Below are experts of layer 3 (counted from 0) of a mixture-of-experts language model. Rows are named router (the router's row for the expert), gate (a neuron's input weights, with its number), up (a neuron's input weights, with its number), down (a neuron's output weights, with its number) and show model dimensions 0-255. Each number is 200 + 30 x the weight over its row's rms, rounded and kept within 0 to 999.
Before each expert's rows: a language model's description of what the expert responds to. This comes from a sample of Wikipedia text that the model never trained on.

# expert 54
It responds to: Foreign-script and chemistry fragments. Non-Latin or accented letter pieces and fragments like yl in ethyl, plus century, season and born after ordinals.
router,215,208,220,191,163,198,184,142,253,181,226,194,229,217,236,141,232,158,181,198,187,170,187,177,176,172,186,199,198,196,236,180,202,194,205,193,231,246,213,242,184,215,204,142,233,221,206,217,231,204,201,167,207,200,212,208,184,144,247,172,156,196,228,257,192,265,144,140,196,227,168,146,216,175,170,190,264,243,209,191,181,188,191,206,225,197,213,246,232,234,155,243,146,210,246,237,276,193,218,223,226,235,215,206,150,202,217,240,213,179,187,221,182,193,189,209,182,161,218,205,210,240,270,202,187,156,212,220,182,175,241,183,205,158,183,189,142,159,185,206,247,183,216,256,185,185,260,199,184,195,171,174,195,156,203,168,215,176,189,206,160,155,184,155,195,184,218,159,189,249,217,178,192,201,196,202,163,177,180,227,201,199,206,202,195,201,164,217,181,217,194,202,166,144,220,132,164,168,218,179,198,224,205,211,149,207,181,206,230,197,180,233,204,167,232,195,227,232,178,203,234,162,232,197,188,200,168,117,241,240,163,279,205,255,179,248,212,185,198,183,234,188,154,243,187,165,245,207,214,209,126,244,157,205,226,225
gate0,176,184,240,155,246,195,194,173,185,223,158,147,226,217,198,121,147,241,221,185,171,191,221,223,172,121,188,208,194,207,215,141,136,216,207,170,259,190,240,133,209,167,138,174,175,168,240,219,148,226,224,187,238,222,193,228,198,188,148,154,234,191,216,212,195,214,182,218,285,223,243,167,160,196,167,212,180,225,197,166,241,174,167,215,201,193,200,216,253,213,213,247,206,208,167,241,234,250,220,248,201,184,209,198,157,213,199,173,162,159,168,205,180,217,234,180,237,216,173,211,198,179,171,165,201,156,235,182,205,185,241,164,143,154,173,223,198,197,179,203,178,203,221,211,240,220,184,214,189,219,218,197,221,209,215,179,211,194,231,206,177,211,231,156,169,208,249,177,162,168,190,218,194,197,239,181,249,178,179,230,202,183,146,210,159,187,192,218,203,198,214,170,214,245,237,183,251,197,199,183,247,253,183,171,168,187,177,162,204,193,193,224,176,167,196,197,201,211,176,172,162,240,204,167,208,212,236,180,205,138,235,226,229,235,195,192,199,217,178,260,217,187,310,197,179,215,152,183,193,174,168,188,192,195,232,266
up0,136,199,198,146,197,174,219,190,186,217,110,227,231,192,224,168,223,196,224,169,188,172,184,155,179,183,208,234,219,249,182,240,145,158,197,196,209,220,222,184,229,156,178,180,235,197,196,208,190,198,219,220,212,220,196,260,239,204,218,237,205,193,223,197,183,145,177,179,191,276,221,184,146,172,205,143,160,177,193,230,170,238,156,219,178,171,185,153,207,125,211,196,270,211,217,214,212,203,199,176,158,202,234,168,195,195,216,184,164,193,202,182,207,233,204,233,176,197,130,146,200,145,178,172,196,215,180,234,216,197,276,169,147,179,192,238,220,155,242,185,158,193,216,220,231,190,205,200,234,203,190,193,202,191,189,183,238,195,164,252,247,199,240,154,153,227,257,218,132,246,147,220,207,212,167,180,143,142,212,155,195,198,203,208,176,215,208,207,149,221,237,181,212,229,207,215,236,205,214,170,200,263,200,194,200,192,228,230,180,237,203,250,238,159,235,206,169,205,213,201,218,250,247,178,226,182,195,249,195,190,194,212,192,205,228,215,189,140,192,236,209,184,207,257,240,228,201,211,207,159,172,221,166,181,259,198
down0,147,167,206,243,190,209,190,186,179,181,180,177,210,235,240,175,183,210,186,158,129,142,220,187,221,184,210,167,227,188,239,226,214,246,195,178,194,184,188,210,218,213,152,193,195,247,194,202,244,179,276,230,162,182,186,215,148,179,206,201,204,194,226,171,146,168,239,218,206,146,197,247,157,206,208,245,163,249,170,190,106,195,190,175,182,218,218,242,225,226,176,181,100,188,230,187,248,238,206,220,182,204,182,166,203,239,205,242,203,207,186,247,190,224,201,214,179,209,168,194,218,248,216,145,129,222,195,193,219,225,184,223,210,245,194,272,243,145,151,167,224,182,165,154,256,215,188,216,176,173,187,216,168,192,161,205,226,177,199,206,203,171,129,209,252,209,159,204,199,134,214,174,176,196,150,241,189,176,191,194,175,185,235,211,211,198,167,196,179,236,208,192,194,230,188,192,162,206,220,178,221,178,204,189,217,180,244,198,173,225,186,174,234,186,212,270,176,180,182,184,212,226,155,189,231,147,214,199,169,183,217,221,210,205,215,227,231,174,246,181,187,122,167,193,186,257,215,224,202,208,195,230,267,214,215,210

# expert 18
It responds to: Commas, list separators, "New". Commas and table bars separating list items, and "New" in place names within lists of countries or states, e.g. New Zealand.
router,225,212,189,202,156,179,202,153,238,143,216,186,176,224,196,204,237,203,173,177,186,195,151,241,227,148,200,178,201,199,241,202,225,165,202,147,254,216,181,195,200,226,219,140,265,200,185,213,251,200,200,199,177,231,244,179,197,208,191,199,165,219,236,269,166,203,150,192,191,192,137,129,176,160,174,228,215,201,218,209,215,220,158,239,163,146,180,201,169,186,227,230,206,259,224,185,222,212,254,199,222,232,155,194,182,235,186,225,192,204,192,245,193,202,200,153,231,193,133,153,230,197,221,185,193,201,238,237,209,185,217,150,185,202,189,193,163,190,194,169,176,206,196,208,244,225,165,141,199,190,191,218,190,195,214,157,235,164,160,206,174,231,136,180,212,198,202,196,238,165,189,220,198,208,185,199,175,166,214,185,165,266,121,211,185,219,190,202,215,241,156,168,169,201,208,186,208,156,178,197,216,291,273,166,152,179,161,214,247,203,157,237,199,152,156,223,208,218,158,200,183,226,190,210,178,222,171,207,197,229,200,254,168,277,194,190,219,174,213,200,158,229,188,233,229,177,203,139,210,168,172,186,233,171,163,215
gate1,200,234,198,191,220,225,218,199,202,217,164,256,192,225,229,223,197,232,200,192,169,214,208,154,195,200,262,197,205,136,200,224,161,233,171,223,196,204,209,137,222,182,238,172,200,148,197,197,210,164,206,165,163,162,176,174,213,173,171,148,184,195,210,162,176,227,172,143,207,195,248,173,194,219,203,208,223,210,258,120,218,220,258,229,195,242,172,245,193,201,165,245,192,245,203,171,206,203,189,159,222,209,196,210,193,208,211,223,212,246,191,202,215,225,221,214,194,169,218,183,215,236,214,165,212,238,214,210,258,218,188,198,229,215,200,252,212,193,204,199,173,134,198,215,178,229,149,225,149,198,236,175,193,254,228,218,171,199,236,168,156,223,208,223,225,213,151,211,144,201,230,183,304,295,183,198,120,223,141,187,185,166,213,179,207,199,175,150,215,216,167,168,200,210,206,167,220,273,249,178,210,173,236,172,243,222,205,200,162,189,181,185,197,228,179,174,179,229,219,250,238,170,190,168,186,166,205,197,163,204,239,217,251,168,227,194,263,197,224,192,222,233,206,203,190,142,192,221,221,189,168,250,237,156,213,225
up1,184,193,182,187,186,204,241,164,179,168,205,238,240,228,228,133,212,211,119,160,182,208,182,182,158,204,215,197,202,157,238,218,220,158,183,184,228,206,138,181,152,219,176,212,184,239,235,224,255,205,219,210,198,183,201,227,158,179,227,235,258,191,205,187,239,171,205,201,236,167,223,211,192,204,226,227,185,168,202,201,227,220,221,168,201,213,181,232,227,163,169,210,186,157,208,233,220,212,200,202,195,211,236,185,196,191,215,232,143,167,246,211,218,163,197,222,215,186,230,175,177,229,211,241,191,164,189,231,223,134,168,168,200,173,154,194,176,150,173,183,219,227,218,179,215,173,227,216,161,167,228,145,161,184,193,149,241,225,178,193,206,181,148,231,234,206,190,200,192,232,228,246,200,185,212,179,186,242,230,195,194,220,238,146,237,210,197,190,148,225,239,209,246,257,215,176,255,216,210,255,229,235,165,252,180,176,212,226,202,243,186,178,287,226,227,184,227,246,218,159,167,185,155,189,223,213,244,205,191,263,179,251,161,188,179,218,226,114,236,170,216,168,190,163,243,256,206,231,190,197,211,268,232,229,166,215
down1,149,159,201,202,153,222,218,190,158,167,154,251,158,211,175,179,186,220,191,189,155,171,158,248,208,132,228,191,191,248,268,178,204,161,187,167,179,235,175,190,189,210,201,255,181,236,203,217,205,213,203,226,192,210,152,170,196,182,190,220,211,190,182,141,231,164,184,198,175,152,119,193,181,212,206,207,229,273,192,212,227,180,191,231,165,154,170,215,207,228,165,213,238,167,209,204,213,204,196,196,239,221,163,164,178,195,248,226,212,212,220,264,196,136,217,198,175,227,250,216,182,163,174,167,151,147,167,139,193,197,207,225,146,188,181,212,221,160,178,202,184,149,229,177,156,222,223,151,237,195,256,174,251,245,131,193,148,197,147,204,168,227,193,192,195,165,207,193,197,230,221,128,218,173,147,212,197,231,182,235,177,191,228,254,211,211,179,199,221,217,185,217,198,197,188,227,190,233,204,169,219,188,215,119,189,225,194,174,224,181,180,230,166,212,223,228,177,135,196,214,216,202,167,201,250,194,199,179,240,203,185,193,184,156,238,213,200,215,283,204,169,218,191,187,170,138,220,177,210,200,205,200,172,177,205,184

# expert 37
It responds to: Commas. Commas and comma-joined punctuation like ), and ", after clauses, names, numbers and list items in running prose.
router,204,276,201,221,203,210,209,227,245,155,192,203,194,182,189,175,195,182,188,234,193,188,164,236,213,167,152,129,249,194,259,205,218,174,181,143,228,164,230,206,173,167,241,164,283,166,210,232,217,177,202,172,170,222,227,178,212,184,244,222,179,179,192,227,153,212,171,157,174,224,142,135,139,145,224,217,221,243,203,211,189,150,206,214,158,239,186,209,201,199,220,242,179,244,219,158,169,200,213,219,208,230,184,207,178,203,228,215,178,184,177,200,178,193,208,159,191,180,161,203,236,211,193,207,139,176,192,187,213,191,194,190,168,209,194,156,222,214,198,177,170,216,212,154,227,274,226,155,193,180,135,200,224,159,201,172,206,174,200,169,187,229,184,163,176,229,214,181,231,138,175,191,184,161,165,169,138,131,230,224,169,241,190,224,232,239,206,241,218,180,177,177,177,228,215,213,201,204,179,225,197,257,237,190,155,193,166,233,224,222,160,260,220,160,206,216,241,215,140,178,178,210,197,203,202,190,206,240,199,187,155,275,202,225,255,245,196,177,204,234,211,196,165,234,206,234,214,191,236,181,204,202,225,160,148,162
gate1,211,163,204,220,211,222,200,201,193,189,187,251,212,216,223,201,186,248,217,253,161,163,227,146,180,240,264,205,179,191,188,189,138,204,219,199,188,241,153,156,213,200,171,195,239,209,176,170,226,175,196,230,181,203,197,231,197,189,147,192,182,184,181,170,238,222,205,212,208,151,237,220,210,192,217,190,197,232,210,175,175,172,185,124,231,154,157,220,218,210,215,183,245,202,166,229,255,188,185,247,200,211,219,173,199,239,140,153,128,190,202,219,196,223,176,212,185,174,183,220,135,211,207,179,241,206,226,177,218,261,238,207,216,194,217,197,149,211,177,160,212,202,166,247,244,190,189,179,177,189,245,220,216,205,183,224,169,214,163,212,184,199,255,179,246,177,172,165,158,192,259,189,186,202,182,222,284,151,196,222,202,157,269,209,175,177,189,223,235,238,159,192,173,220,196,208,173,187,159,168,198,191,166,248,215,204,238,173,207,194,241,143,202,216,172,178,232,220,185,230,157,241,214,231,234,222,187,152,152,225,240,191,270,223,215,176,216,288,221,175,209,186,210,172,230,204,169,220,140,191,176,154,213,225,259,238
up1,187,167,161,191,207,183,165,207,193,162,216,188,166,205,148,214,202,242,177,200,180,238,215,165,195,184,177,209,224,231,174,263,194,133,183,175,209,227,170,172,226,185,210,234,172,232,219,177,189,205,204,171,181,203,304,192,244,202,259,211,174,243,241,264,216,228,204,184,237,253,152,185,235,226,199,233,160,201,167,177,209,210,193,232,219,178,175,199,284,220,169,212,160,210,141,200,191,204,232,131,223,210,204,142,200,203,200,205,254,240,186,231,148,212,226,233,279,216,181,152,243,199,205,188,211,240,188,180,188,207,231,206,210,250,220,241,210,178,230,224,264,203,162,191,183,197,194,148,210,234,229,178,226,204,153,179,205,206,218,214,167,189,178,178,212,180,251,209,180,199,188,190,186,159,188,234,152,219,190,215,232,222,147,192,241,184,184,151,165,221,211,193,220,117,248,200,223,178,238,234,190,216,243,191,244,233,197,128,175,213,223,221,172,195,216,207,167,203,216,171,178,187,203,180,169,134,153,181,222,187,157,176,195,178,200,212,164,150,182,226,149,205,186,197,162,174,253,214,195,246,216,169,187,179,202,205
down1,222,149,190,215,183,140,169,217,214,187,238,200,173,207,195,197,186,177,176,197,184,220,198,248,197,181,169,156,199,225,228,208,218,188,227,199,234,270,206,208,201,198,247,225,223,137,203,184,195,206,210,192,177,337,244,233,193,164,196,169,187,226,221,236,238,190,187,228,228,198,201,212,225,247,197,187,204,216,153,213,224,165,121,256,208,221,190,163,228,173,175,156,170,196,221,212,146,224,179,163,194,219,168,213,143,179,202,192,201,206,139,106,244,187,194,230,250,173,183,162,176,194,209,243,223,206,244,197,164,227,173,208,220,209,237,208,207,218,221,244,183,197,171,202,201,156,167,212,174,200,204,180,188,195,214,191,194,218,209,168,208,211,240,198,181,186,228,206,126,214,167,176,167,213,160,193,165,232,222,216,182,198,183,176,206,173,197,220,160,183,153,234,214,161,211,160,194,178,213,290,163,182,169,241,208,235,204,223,155,192,112,219,160,186,205,238,204,191,229,165,164,198,220,191,189,215,210,283,188,160,194,203,228,183,219,242,177,164,184,212,202,203,198,148,169,193,233,177,211,238,197,204,260,211,145,229